{"experts_per_token": 2, "d_shared_expert": 192, "activation": "quick_gelu", "router_score": "sigmoid", "routed_scale": 1.0, "head_dim": 32, "norm_place": "pre", "tie_embeddings": true, "init_std_o": 0.00584, "warmup_steps": 200, "schedule": "cos", "batch_tokens": 131072, "steps": 3282}
Below are experts of layer 7 (counted from 0) of a mixture-of-experts language model. Rows are named up (a neuron's input weights, with its number), down (a neuron's output weights, with its number) and show model dimensions 0-63. Each number is 128 + 24 x the weight over its row's rms, rounded and kept within 0 to 255.
Before each expert's rows: a language model's description of what the expert responds to; "gets" lists some tokens that make up at least twice as much of what it gets as of all text. This comes from a sample of Wikipedia text that the model never trained on. Tokens count by the router's weight.

# expert 10
Description: Numbers and quantities. Numerals and number words in tables and prose, like 1, 3, two, three, plus bare spaces and opening quotes in table cells.
gets: " ", " \"", " 1", " 2", " 3", " 4"
up0 [149 124 146 156 125 116 164 150 123 128 115  88 142  90 162 128 121 137 145 123 149 144 108 106 130 117 134 108 112  96 157 141 141  91 127 108 127 160 144 166 121  98 111 172 146  99 115 103 123 127 146 140 170 121 122 123 147 128 136 128 140 101  98 147]
down0 [111  95 126 118  79 122 161 143 114 122 157  62 131 139 147 143 130 147 124 126 129 135 136 105 160 135 174 110 144 127 109 108 148 133 173 142 120 134 137 162 170 120  90 150  95 135 151 137  97 138  88 165 160  92 138 199 100 118 150 128 168 139 158 104]
up1 [135 108 205 129 114 164 104 176 148 155 120 117 138  61 159 166 118 114 110 142 117 102 145 116 140 147 123 161 119 120 142  94 133  94 137 122  96 103 141 146 137 148 144 145 146 115 142 149 129 134 121 153 160 135 161 137 126 150 116 121 106 153 112 102]
down1 [103 149 109 146 152 150 124  87 114 185 109 133 119 133 141 117 147 128 108 139 125 158 168 123 119  78 138 119 164 150 103 134 117 118 123 126 141  84 194 110 149 129 144 123 154 151 103  99 131 170 139 101 148 118  79 147 123 153 165 110 149 141 118 140]

# expert 26
Description: Periods, pipes, line breaks. Sentence-final periods, dots inside web addresses, table pipes and line breaks, plus There, they and we starting clauses.
gets: ".", " |", "\n", " —", " there", "---|---|---|---|"
up0 [102  80 158 164  92 104 118 116 138 151  90 108 105 110 127 118 157 112 168 163  86 119 130 110 131 153 187 101 158 125 132 162 127  99  81 136 187 133 139  71  93  84 144  98 144 145 109 118 144 100  81 154 126 121 135 102 133  97 160 116 138 119 126 103]
down0 [177 150 118  94 159 136  98 138 164 159 106 125 132 100  89 143  99 157 145 114  96 152 162 133 151 102 125 130 131 166 139 177 130 109 154 131 107 104 112 140 133 104 146 170 114 123 104 162 159 108 115  97  98 108 113 132 143 152 140 130 146 138 134 140]
up1 [ 98 173 133 143 126 117 130 130 165 117 166 110 109 134 135 141 142 160 131 137 165 118  93 133 149 158 152 183 169 135 132 108 120 157 121 131 105 107 109 127 153 145 134 154 101 155 133 153  99 166 113 146 141 121 146 121 105 128 168 102 135 133 134 107]
down1 [108 170 108 157 118 106 140  99  97  87 111  88 137 198 167 177 113 156 132 160 149 127  98 134 104 129 140 129 129 126 129 113 115 106 154 177 119 100 141 123 130 159 143 151 100 115 186 130  87  94 165 104  85 120 165 147 121 120 104 133  65  93 130 180]

# expert 6
Description: Table cell separators. Pipe separators, row-ending line breaks, separator rows like |---|---| and semicolons between numbers in tables and stat lists.
gets: " |", "|", ";", "---|---|---|---|", " 0;", " /"
up0 [146 145 135 131 122 140 124 133 123 133  91 157  99 121 105 169 145 180 117 112 122 139 137 116 120 106 104 120 178 126 145  75  98 139 174 133  99 130 122 123 122 168 136 112  87 147 153 112 116  98 124 120 117 116 119 136 105 125 171 151 146 133 147 169]
down0 [108 128 127 118 106  95 138 174 134  61 139  91 104 146 139 102 116  88 171 167 100 157 141 137 121 112 136  98 187 108 158 145 111 118  82 113 166 149 128 188 149 131 157 112 129 126 114 119 117 123  96 132  93 120 106 104 135 117 122 162 110  97  83 122]
up1 [152 133 146 107 108 134 156 107 138 113 132  84 111 103 125 131 144 151 132 164 137 155 113 135 124 163 129 114 139 158  96 157 126 142 139  85 113 111 130 125  82 104 122 134 119 118 176 124 113 149 129 105 140 161 135 108 132  84 135 127 135 149 138  97]
down1 [103 147 140 153 110 174 106 152 117 133 122 131  87 147 105 123 191 111  82 135 114 117 121 161 141  83 101 175 143 129 144 132 111 135  98 103 139 137 144 133 142 163 162 124 116  88 145 114 121 141  91 124  92 143 105 127 135 176 133 139  86 125 158  98]

# expert 13
Description: Function words, clause verbs. Conjunctions, auxiliaries and pronouns joining or starting clauses, such as and, was, is, to, he, it, while, until.
gets: " and", " was", " is", " to", " he", " were"
up0 [ 95 132 163 151 162 145 105 114 136 159 119 156 108 106 162 103  84 140 100 116  97 156 141 133 108 112 134  96 108 147 154  91 118  95 133 136 137 131 154 117 122 121 154 118 140 128 150 135 153 140  62 122 119 185 136  90  74 118 125 144  98 156 102  89]
down0 [138 123 127 110 147  96 146 121 189  51 148  91 128 159 164 151 136 120 174 126 123 113 114 117 121 131 136 132 143 132 113 101 117 109 112 103 149 119 121  99 170 148 165 122 127 151 126 100 110 128 163 135 127 130 124 142 143 120 144  90 108 129 133  87]
up1 [146 100 124 103  80 132  78  88 118 158 179 136 130 121 100 154 139 131 108 128 156 112 116 143 158 128 146 117 148 165 163 148  95 138 122 119 139 136 136 148 132 142 114 138 176 177 107 137 169 116 136 121 153 156 107 152 105  55 143  98 131 171 132 134]
down1 [101 160 130 125 140 104 141 150 132 119  70 120 125 100 173 139 122 131 163  98 109 152  69 144  88 132 127  88 131 139 112 112 142 111 152 110  98 129 134 136 175 122 140 151 104 115 108 127 137 123 115 159 107 133 125 102 150 216 116 153 136 136 102 117]

# expert 5
Description: Commas and hyphens. Commas ending clauses, list items and names, also hyphens in model codes and nationality adjectives such as American and British.
gets: ",", "-", "),", " American", " (", " New"
up0 [120 117  94 126  93 169 118 175 166 132 141 131 105 154 147 119 151 160 110  92 140 133 166  68 139 120 137 139 113 150 118 163  89 112 110 152 140 115 152 192 123 176 112 159 150  91 120 114 141 134 140 102 143 109 123 140 125 125  96 172 140 123  93 134]
down0 [125 124 178 133 144  96 120 149 122 105 103 135 106 158 166 140  85 132 110 170 105 153 153 156 127 142 166 107 178 134 158 118 129 168 129  79 132 116 140 121  66 173 187 171 123  92 160 125 138 105 169 106  93 125 177  95 103 115 136  82 135 134 145 108]
up1 [125 113 132 131 157 117 134  82  99 107 116 143 147 111 127 133 120 132 120  80 121 135  76 158 137 145 154 134 114 154  98 129 128 123 180 126 132 137 141 125 128 139 125 181 136 194 116 120 146 185 132 131 122  92  98 118  84 108  96 131 150 132 108 102]
down1 [124 135 132 143 106 104 109 181 122 164 156 137 125 123  93 127  91 123 150 109 101 164 112 168  95 102 112 187  84  87 143 164  93 142 114 114 122 141 136 117 110 124 141 124 161  83 128 121  94  95 104 178 134 144 151 129 129 102 124 105 139 109 169 131]

# expert 28
Description: Table cells and list delimiters. Pipes starting table cells before team or person names, commas and and in lists, and country codes like ESP, USA.
gets: " |", "-", ",", " and", "|", ":"
up5 [ 92 159 104 153 134 162 126 127 107 134 191 118 147 131 126 161 103 167 128 132 114  98 135 127  98 135 109 124 134 155  87 101 103 117 120 144  96  69 150 166 127 125 102 124 143 134 128 153 195 161 115 140  98 133  97 138 153 153 118 140  93 120 112 136]
down5 [151 100 126 117 103 134 143 110 120 120  87 150 130 127  91 135  98  88 116 130 160 145 131  88 166 125 186 117 122 146 135 159 147 112 109  97 106 154 126  90 156 164 152 130 129  88 118 110  90 120 137 127 151 125 110 143 115 157 172  96 126  97 117 127]
up6 [120 146 138 120 130 117 132 158 144 188 176 128  93 110 176 149 149 116 122 173 135  53  97 152 117 172 111 117 158 120 111 127  66 163 150 180 111 144 151 136 124 114 133  88 165 160  70 128 112 154 102  85 141 126 140 144 116 106 128 123 164 170 139 126]
down6 [139 141 120 101 107 128 135 139 148 113 165  83 133 114 104 142 145 155 107  96 132 145 119 154 106 112 163 112 103  92  96 132 150 161 190 107 141 138 101 147 107 116 121 145 165 164 160 166 119 114 150  79 119 131 120 155 121 124 157 137 122 172 136 154]

# expert 7
Description: Parentheses and initial letters. Opening parentheses before abbreviations like (MASS MoCA), capital first letters of words after spaces or quotes, and section markers ===.
gets: " (", "===", " A", " S", " P", " D"
up0 [116 153 126  86 152 140  99  81 132 135 127 155 148 102 133 208 127 147 152 133  73 167 110 123 136 102 125 118 156 148 147  90  98 159 158 132 114 135 115 124 143  70 153 100 150 132 143 137 117 124 106  81 138 130 155 106 146 128 100 154  93 105 102 104]
down0 [108 117 150 156 156 142 125 124 119  99 132 108 144 121 125 132 126 154 147 102 129 109 106 113  89 122 153 111  48 108 135 114 159 104 105 126 112 146 137 142 147 128 148 133 167 162 126 122 155 160 121 124  77 103 155 166 130 115 138 121 143 130  73 165]
up1 [156 165 115 104 120 124 104 139 117 129 118 138 152  88 130 137 142 110 125 144  96 151 146 133 137 108 143 102 154  86 146  98 136 109 145 130 145 129 161 119  89 127 131 156 158  94 151 140  97 138 109 110 127 153 137 126 134 138 147 161 131  97 100 194]
down1 [ 82 138  93 156 125 124 175 135 146  91 129 171 159 120 116 190  89 147 109 135 139 108 136 129 152 131 101 165 101 127 125 118 131  97 200 160 125 104 138 159 111 107 128  63 107  93 174  86 137 100  98 128  96 142 112 114  98 150 136 154 137 135 129 137]

# expert 2
Description: Past-tense action verbs. Main verbs after a subject in biographical narrative, mostly past tense such as won, visited, joined, taught, plus verb endings -ed and -ing.
gets: " to", " at", "ing", " from", " that", "ed"
up5 [139 123 132 117 112  95 147 124 115 114  95 138 116 129 112 118 122 110 146  98  79 114 152 121 150 103 132 125 147 100  81 160 118 147 135 109 162 170 153 127 104 147 120 127 141 117 118  47 127 137  81  86  96  93  79 127 166 109 121 118 135 118 137 119]
down5 [ 59 151 114 109 106 127 140 131  89 142  96 111 118 134 145 170 134 145 134 132 173 127  81 169  71 152 104 167 144 127 153 126  95 109 106 113 115 109 131 121 132 144 107 149 122 108 160 128 143 101 160 145 137 136 102 155 146 175 126 148 113 157  99  78]
up6 [151 138 151  90 150 101  93 127 134 129 155 153 143  98 100 170 126  73 163 153 106 104 124 136 145 114 140 130 116 108 139 157 141 120 142 103 126 129 127 146 136  89  93 160 122 126  86 122 133 149 129 129 144 151  95 160 103 131 128 123 141 127 122 196]
down6 [ 84 144 113 107 199 112 143 117 171 133 124 110 138 127 171 146 110  87  87  84 114 132 122 146 141 145 147 140 147 164  80 141 132 158  92  97 112 114 107  85 159 109 137 121  90 131 101 124 150 120 150 125  97 128  85 109 152 114 165 121 104 137 130 105]

# expert 24
Description: Dates and list bullets. Month names in dates, and line-opening dashes or pipes starting infobox fields or table rows; e.g. September, -, |.
gets: "-", "|", " in", " May", " September", " October"
up0 [ 97 140 117  96 139 143 140 127 127 100 143 131 112 180 136  77 141 134 164 117 111 117 107 125 128  77 150 135 129 140 128 148 137 112 158 132 100 152 147 116 116 160 116 145 133 121 130 128 123 154 103 124 117 134 111 145 138 149 142 157 133 173 115 130]
down0 [166 139  76  91 103 143 180 179 104 128 135 154 133 148 160  93  93 131 139 104  92 127 125 143 150 176 133 104 182 193 121 106  98 118  93 136 131  92 112 137 139 121 119 119 141 141 135  95 139 120 151 157 125 100 151 168 142 116 103 140 124 131 111 149]
up1 [122 136 115 163 121 135 144 160 124 116 182 139 141 156 130 137 167 126 115 124 123 155 137 158 134  87 157  89 106  90 168 180 100 140 140 114 123 126 136  94 143 130 149 117 102 154 125 117 158 110 166 113 111  98  98 130  83 103 120 114 157 127 121 135]
down1 [155 112 151  71  63 155 110 116 137 116  90 123 135 156 136 150 118 133 133 120 115 117 122 132 139 128 136 150 162 151 101 142 140 150 117 118 103 129 211  92 147 132 105  97 139 144  77 148 121 161 119 117  61 115 150 153 166 110 150 156 149 116 100 136]

# expert 17
Description: Locative in and colons. The preposition in or In before places and topics, such as Education in Ontario, plus within, among, and colons after list labels.
gets: " in", " of", ":", " In", "In", " on"
up0 [108 161 104  90 166  92 103  93 122 117 123 122 143 130 136 114 106 130 111 137 124 145 138 104 137  80 143 100 161  82 157 129 128 151 129 110 115 149 119 135 121 142 133 114 173 153 140 138 170 122  93 131 203  91 134 129 159 108  73 165 144  97 139  95]
down0 [125  70 166 132 117 139 141 140 119 150 122 144 129 123 145 106 122  94  84 139 117 118 114 125 122 132 105 116 133 142 129 144 152 112 112 112 145 133 148 140 135 108 115 152 141 108 156  74 135 113 157 135 160 112 184 151 121 156 117 125 107 149 167 128]
up1 [138 112 141 121 119  91 158 137 113 105  99  72 161 144 165 172 138 108 167  85 115 126 149  82  94 125 124 145  79 137 160 157  81 157 123 137 120 110 121  92 127  84 140 115 117 157 149 119 144 165 139 127 145 132 105 143  87 125 144 180 118 141 145  69]
down1 [162 151 145 157 163 121  86 123 135 112 114 155  91 153 111 139 120 130 129 150 129 116 151 117 142 106 126 109 150 107 144  91 121 126 106  92  99 135 120 143 143 173  89 130 142 110 110 158  87 122  70 146 116 151 112  86 150 119  93 146 113 124 118 109]

# expert 25
Description: Inner word fragments. Short word pieces inside common words, often plural -s or consonant clusters, like confi-ne-ment, For-ens-ic, unica-mer-al, lb-s.
gets: "s", "e", "t", "y", "d", "th"
up5 [ 99 106 141 164 177 142 108 115 161 135 133 142 125 117 135 116 107 137 122 124 160 117 146 153 109 164 174 148 104 109 138 104 159 132 131 172 142 138  82 148 164  57 143  80 149 141 142 141  99 140 147 150 113 115 131 154 151 134 116  96 155 156 154  63]
down5 [141 114 109 149 174 120 171 103 186 129 148 107 107  98 144 102 112 118 120  79 169  65  98 109 128 138 108 103 133  97 169 152 147 135  96 123 127 141  83 154 110 130 138 107 173 113 143 134 113  90 148 109 139 124 167 125 112 126 148 116 110 101 140 136]
up6 [ 93 168 120 145 145 129 111 112 129 143 115 139 132 171 152 123  83 108 120  92 111  97 136 155 113  97 144 155 123 131 124 162 154 134 119  81 129 148 116 176 144 101 154 112 130 142 148 112 117 130 142 137 120 105 123 189  97 112 125 144 140 107 178 124]
down6 [153 105 120 137 104  81 120 125 120  94 165 115 123 137 132 152 130 149 131 154 131 115 120  80 120 102 115 106 136 112 130 145 140 107 146 108 104 158 159 150 178 161 145 155 142  59 114  88  79 146 137 141 102 146 126 147 114 133 140 169 150 116 149 121]

# expert 4
Description: Table and list separators. Separators and dashes in tables and gene-ontology lists (; — ) |) plus main verbs after a subject, like is, won, began.
gets: ";", ")", " ", " is", " =", " are"
up0 [149 135 124  95 158 130 141 150 110 116 144 110 155 159 131 153  99 132 149 129  88 186 127 122 150 141 153 160 155 103 161 113 113 119 118 170 167 110 148 163  58 143 115 157 103 171 123 108 134 125 114 168 148 113  99 159 156 127 121 125 133  83 117 116]
down0 [ 80 129  74 141 130 138 131 134 115 133 128 118 111 165 119 136 154 131  92 185 114 128  92 108 116 125 118 148 121 170 134 145 113 131  85 118 167 133 118 131 129  97 129 109 113 137 165 153 129 157 141 123 127 165 115 138 109 144  76 147 125 133 100 126]
up1 [126 166 118 138 133 128 144 132 122 120 152 129 100 108 107  99 143 149 140 120 106 114 143 105 168 105 181 161 139 165 152 102 149 135 102 118 148 139 121 119 143 130  97  93 104 158  75 120 106 144 137 129 150 164 123 125 118 181 117 169 186 148 122 109]
down1 [171 148 139 136 151 157  90 119 106 109 156  96 145 147 124 166 115  85  64 148  85 120 136 153 138 129 108 131 139 117 137 117 161 122 130 128 149 107 126 151 136 113 123 139  93 156 182 119 144 139 143 128 129 157  91 145  95 128 135 112  81  90 168 130]

# expert 23
Description: Prepositions after nouns, verbs. Prepositions after a noun or participle, such as designed by, absence of, care for, with, during, including, before the or a.
gets: " of", " by", " for", " with", " as", " on"
up0 [136 101 129 123 130 119 119 148 173 103 171 126 137 164 109 120 133 160  99 112 108  87 126 144 123 119 126 155 120 119 126 124 123  90 128 104 114 111 130 170 153 176 147 118 165 143 126  93 139 146 153  98 159 134 115 129 106 116 163 130 155 151 108 135]
down0 [139 133  96 180 128 118 142 129 123 132  79 110 152 118 126  82 122  75 125 173  74  79 115 128 145 104  91  97 125 170 124 114 118 139 116  86 102 110 124  98 103 111 134 160 141 120 160 122  83 107 114 162 186 154 137 129 104 111 138 126 141 109 142 181]
up1 [ 89 114 145 139 123 118  97 157 117 109 130 130 126 139 153 151 126 166  96 165 138 101 149 109 104 118 124 143 113 177 150 119 132 135 139 115 107 130 110 159 127  97 109 134 113 151  96 112 131  76 205 124 145 103 114 165 160 143  95 116 125 164 164 130]
down1 [135 148 160 114 124 121 128 108 138 154 124 185 127 130 110 156  88 167 141 142 110 153 125 117 150 133  86 149 107 134 135 156 125 139 129 142 146 168  95 127  95 136 134  99 126  95 125 143 104 121  92  98 165 139 168  93 129 139 143 160 113 121  87 162]

# expert 30
Description: Closing punctuation. Closing brackets, quotation marks and possessive apostrophes right after a word; e.g. International's, (acoustic), "groove".
gets: ")", "'", "\"", " ", ".", ";"
up5 [149 149 108  78 140 129  92 127 139 116 150 119 111 117 113 122 133 162 156 162 133 129 127 127 139 178 139 149 118 116 107 108  72 161 137 139 125 109  98 119 155 130  88 168 117  66 127 108 106 145 128 118 129 147 135 104  76 136 125 144 126 133 103 189]
down5 [106 108 139 110 100 116 119 113 126  96 110 138  76 125 107 117 145 148  96 144 177 121 118  98 111 108  61 140 115  81 128 169 180 114 122 107 126 178 136 149 142 128  99 111 125 164 128 138  80 119 135 117 103 101 156 143 140 151 157 114 122  81 124 138]
up6 [154 116 126 108 123 161 101 155  88 104 143 105 121 154 147 178 130 126 114 133 120 154 112 115 104  98 203  91 139 111 147 122  99  97 121 135 142 119 113  93 142 129 145 150 121 170 110  94 108 164 148 145 106 124  93  83 105 126 121 121 115  66 153 136]
down6 [147 143 137 118 107 114 111  97 121  93  75 132 133 134  74 131 145 123 138 129 122 118 131 107 155 155 113 144 135 114 110  80 132 166 128 100 132 122 141 130 176 146 146 131 151 171 119 106 167 103 154  75 161 193 103 136 143 122 136 135 151 160 155 130]

# expert 19
Description: Given names and articles. First names such as David, Robert, Stephen, frequent the before noun phrases, and pipes or dashes in tables.
gets: " the", " The", "-", "The", " to", " –"
up0 [146 134 142 148 151 113 101 151 154 124 122 110 138 120 145 114 121 105 137 144 157 153 139 109 116 151 106 103  89  97 175 115  94 149 154  91 111 134 128 110 125 108  96 151 149 124 153 151 155 143 147 145 130 163 129 107  92 100 145 170 107 116 154 126]
down0 [157 164 131 102 130 120 125 130 121 132  98 131 116 118 127 155 148 125 131 141 113 107 113 144  89 133 104 106  98 152 125 100 120 152 122 106  82 142 151 144 143 108 160 121  99 145 109 104 110 111 141  93 159 141 141 127 165  93 108  83 130 124 134  95]
up1 [126 188 102  97 172 130  95 118 203  91 124 111  90 139 138 136 123 103 118 147 119 103 159  61 131 133 150 130 133 153 167 125 149 105 177 129 141 147 146 145 111  60 118 131  94 160  88  97 141 135 142 102 117 148 108 119 155 157  99 119 129 150 114 149]
down1 [117 160 123 110 106 138  94 141 189 167  90  89  73 147 139 142 161 114 174 142 136 164 141  98 122 153 111 158 104 138 140 116 156 143 103 122 126 143  79 131 116 102 141 132 137 133 136  95 162  93 141 120 123 129 158 151 112  97 145 119 152  94 142 128]

# expert 9
Description: Articles and determiners. Articles and possessive determiners starting a noun phrase after prepositions; e.g. the, a, his, their, its.
gets: " the", " a", " The", " his", " an", "=="
up0 [160 124 143 151 139  83 114 133 123 111 135 120 138 171 163 110 103 103 135 107 127  83 120 117 140 120 142 156  97 126 120 119  97 128 125 172 129 189 109 119 162 131 125 128 143 166 106 144 128 144 144 139 166 131 150 156 110 134 150 107 126 144 115 145]
down0 [118  98 117 152 102 115 140 132 121 111 152 168 150 148 161 126 149  81 119 106 127 124 116 113 137 129  96 150 150 124 133 155 119 152 127 157  97 124 140 131  73 151 125 104 115 126 141  84 122 116  97 171 161 135  97 140  67 137 140 163 120 178  92 113]
up1 [130 115 147 112 139 100 108  97 131 126 115 125 129 109 131 186 129 133 154 107 130 166 130 151 130 111 129 109 141 131 133 164 117 126 104 138 135 135 157 123 139 132 126 113 138 138 106 161  87 131 179 100  92  96 125 133 133 113 123  76  97 128  97 135]
down1 [108 136  77 110 154 162 107 114 150 124 139 162 118 147 145 138 121 116 103  92 111  88 131 104 129 152 151 144 119 147 152 189 136 174  93 101 131 108 152 167 105 121 130 112 144 118  93 130 139 145 128 109 117 100 124 139 141 169 163 104 199 164 119 136]

# expert 1
Description: Descriptive adjectives. Adjectives and participles before a noun or after was/is, such as new, known, former, local, same, altered, adjacent.
gets: " the", "ed", " other", " new", " known", "al"
up0 [115 142 122 125 124 152 101 178 136 106 143 143 111 151 121 104 200 124 110 110 153  94 139 112 116 128 116 131  95 141 135 119  73  77 127 132 138 121 161 117 121  99 136 115 141 157 133 114 137 182 175 146 130 117 149 140 115 109 103  76  97  93 156  87]
down0 [146 137 104 121 153 147 106 102 122 170 129 123 121 117 113 107  94 130 120 142  99 134 160 122  73 120  96 154 128 154 121 143 110 108 111 126 108 111 125 124 139 118 136 128 111 145 148 138 133 125 118 119 137 122 128  70 149 127 130 112 126 170 154 140]
up1 [113 125 139 112  93  96 160 139 152 110 141 161 179 100  91 123 150 120 155  79 128 105 114 130 107 154 141 115 131 142 136 110 157  84 139  92 107 122  89 107 103 131 136 114 127 126 137 103 105 153 146  80 171  92 140 137 112 112 128 114 114 133 132 144]
down1 [119 127 110 184 121 133 105 134 156 155 108  73 143 133 187 168 146 145 130 117 130 111  98 156 140 144  89 117 105 125 101 138 160 153 128 118 122 115 108 138 133 137 103 102 113 124 176  81 121 118 125 107 149 141 191 133 103 155 135  94 102 123 121 124]

# expert 8
Description: Sports vocabulary. Sports nouns in athlete and club articles, such as team, season, League, Cup, player, coach, including fixed names like Pro Bowl.
gets: "s", " team", " season", " League", " game", " Cup"
up0 [170 102 144 149 112 139 113 153 144  56 118 101 109 108 159 140 129  95 150 106 134 122  90 121 109 149 189 143 134 154 122 141  90 148 169 119  86  95 102 135 101 158 146 127 160 112 127 126 126 140  99  99 134 116  94 173 163 142 167 110 136 122 149 122]
down0 [106 102 154 124 121 181 157 115  77  99 136  82  76 106 160 152  98 114 101 135 167 159 149 148 116  96  85 152  97 109 161 159  93 167 147 158 102 144 122 117 121 109 129 162 140 109 187 114 113 174 128 209 103 128 113 119 113 136 137 167  96 142 108 115]
up1 [124 113 126  83 120 163  93 145 107 119  85 101 163 148 151 158 143 139 151 176 128 139  86 149 145 126 110 115 143  81 145 113 103 135 141 133 133 122 129 140 161 104 103 115 109 119 123 130 169 146 105 104 129  81 114 116 123 109 139 125 127 130 145  89]
down1 [109 105 138 113 119 118 124 113 100 130 132 173 150 159 125 130 126 106 129 101 106 115 175 114 134 133 113 117 113 126 127  98  87 144 109 158 126  74 132 121 126 117 174 164 121  98  98 116  80 101 151 103 157 121 111 154 108 138 135 114 178 146 111 128]

# expert 27
Description: Sentence ends, breaks. Sentence-final periods and the line breaks after sentences, list lines, headings and section markers like == and ===.
gets: "\n", ".", "==", " ==", "===", ")."
up0 [140 127 103  85 123  63 119 162 126 105  85  84 128 120  83 129 131 125 106 140 106 138 151 104 148 135 152 147 130 186 131 148 163 186 125 128 142 134 133 106 130 157 124 133 106  70 124 163  93 110 105 106 145 160 182 104 121 144 109 132 115 145 121  93]
down0 [110 147 146 144 129 152 124 106 102 134 166 166 135 145 137 105 122 125 161 107 134 141 113 125 130 108 121 142  75 116 114  98 131  97 124  91 110 136 125 156 112 133 120 169 113 159  88  96 123 154 161 126 117 128  69 113 196 127 145 128  84 138 135 131]
up1 [144  86 107 160 107 172 112 130  88 122 153 158 105 104 129 147 168 151 110 101 145 139 156  76 111 113 111 122 154  89 169 132 110 169  89  98 173 168 148  53 119 158  82 138 121 105 128 104 166 115 124 134 163 126 105 130 110 138 126 133  92 131 139 127]
down1 [144 160 108  71 127 109 161 126 122 127 119  96 113 147 143 142 107 144 128 149  89 124 110 166 126 163 104 148 138 134 104 133 107  96 121 149 107 127  87 173 137 127 170 122 132 104 136 147  68 156 142 112 115 111 141 135 167 125 160 115 140 145 117 109]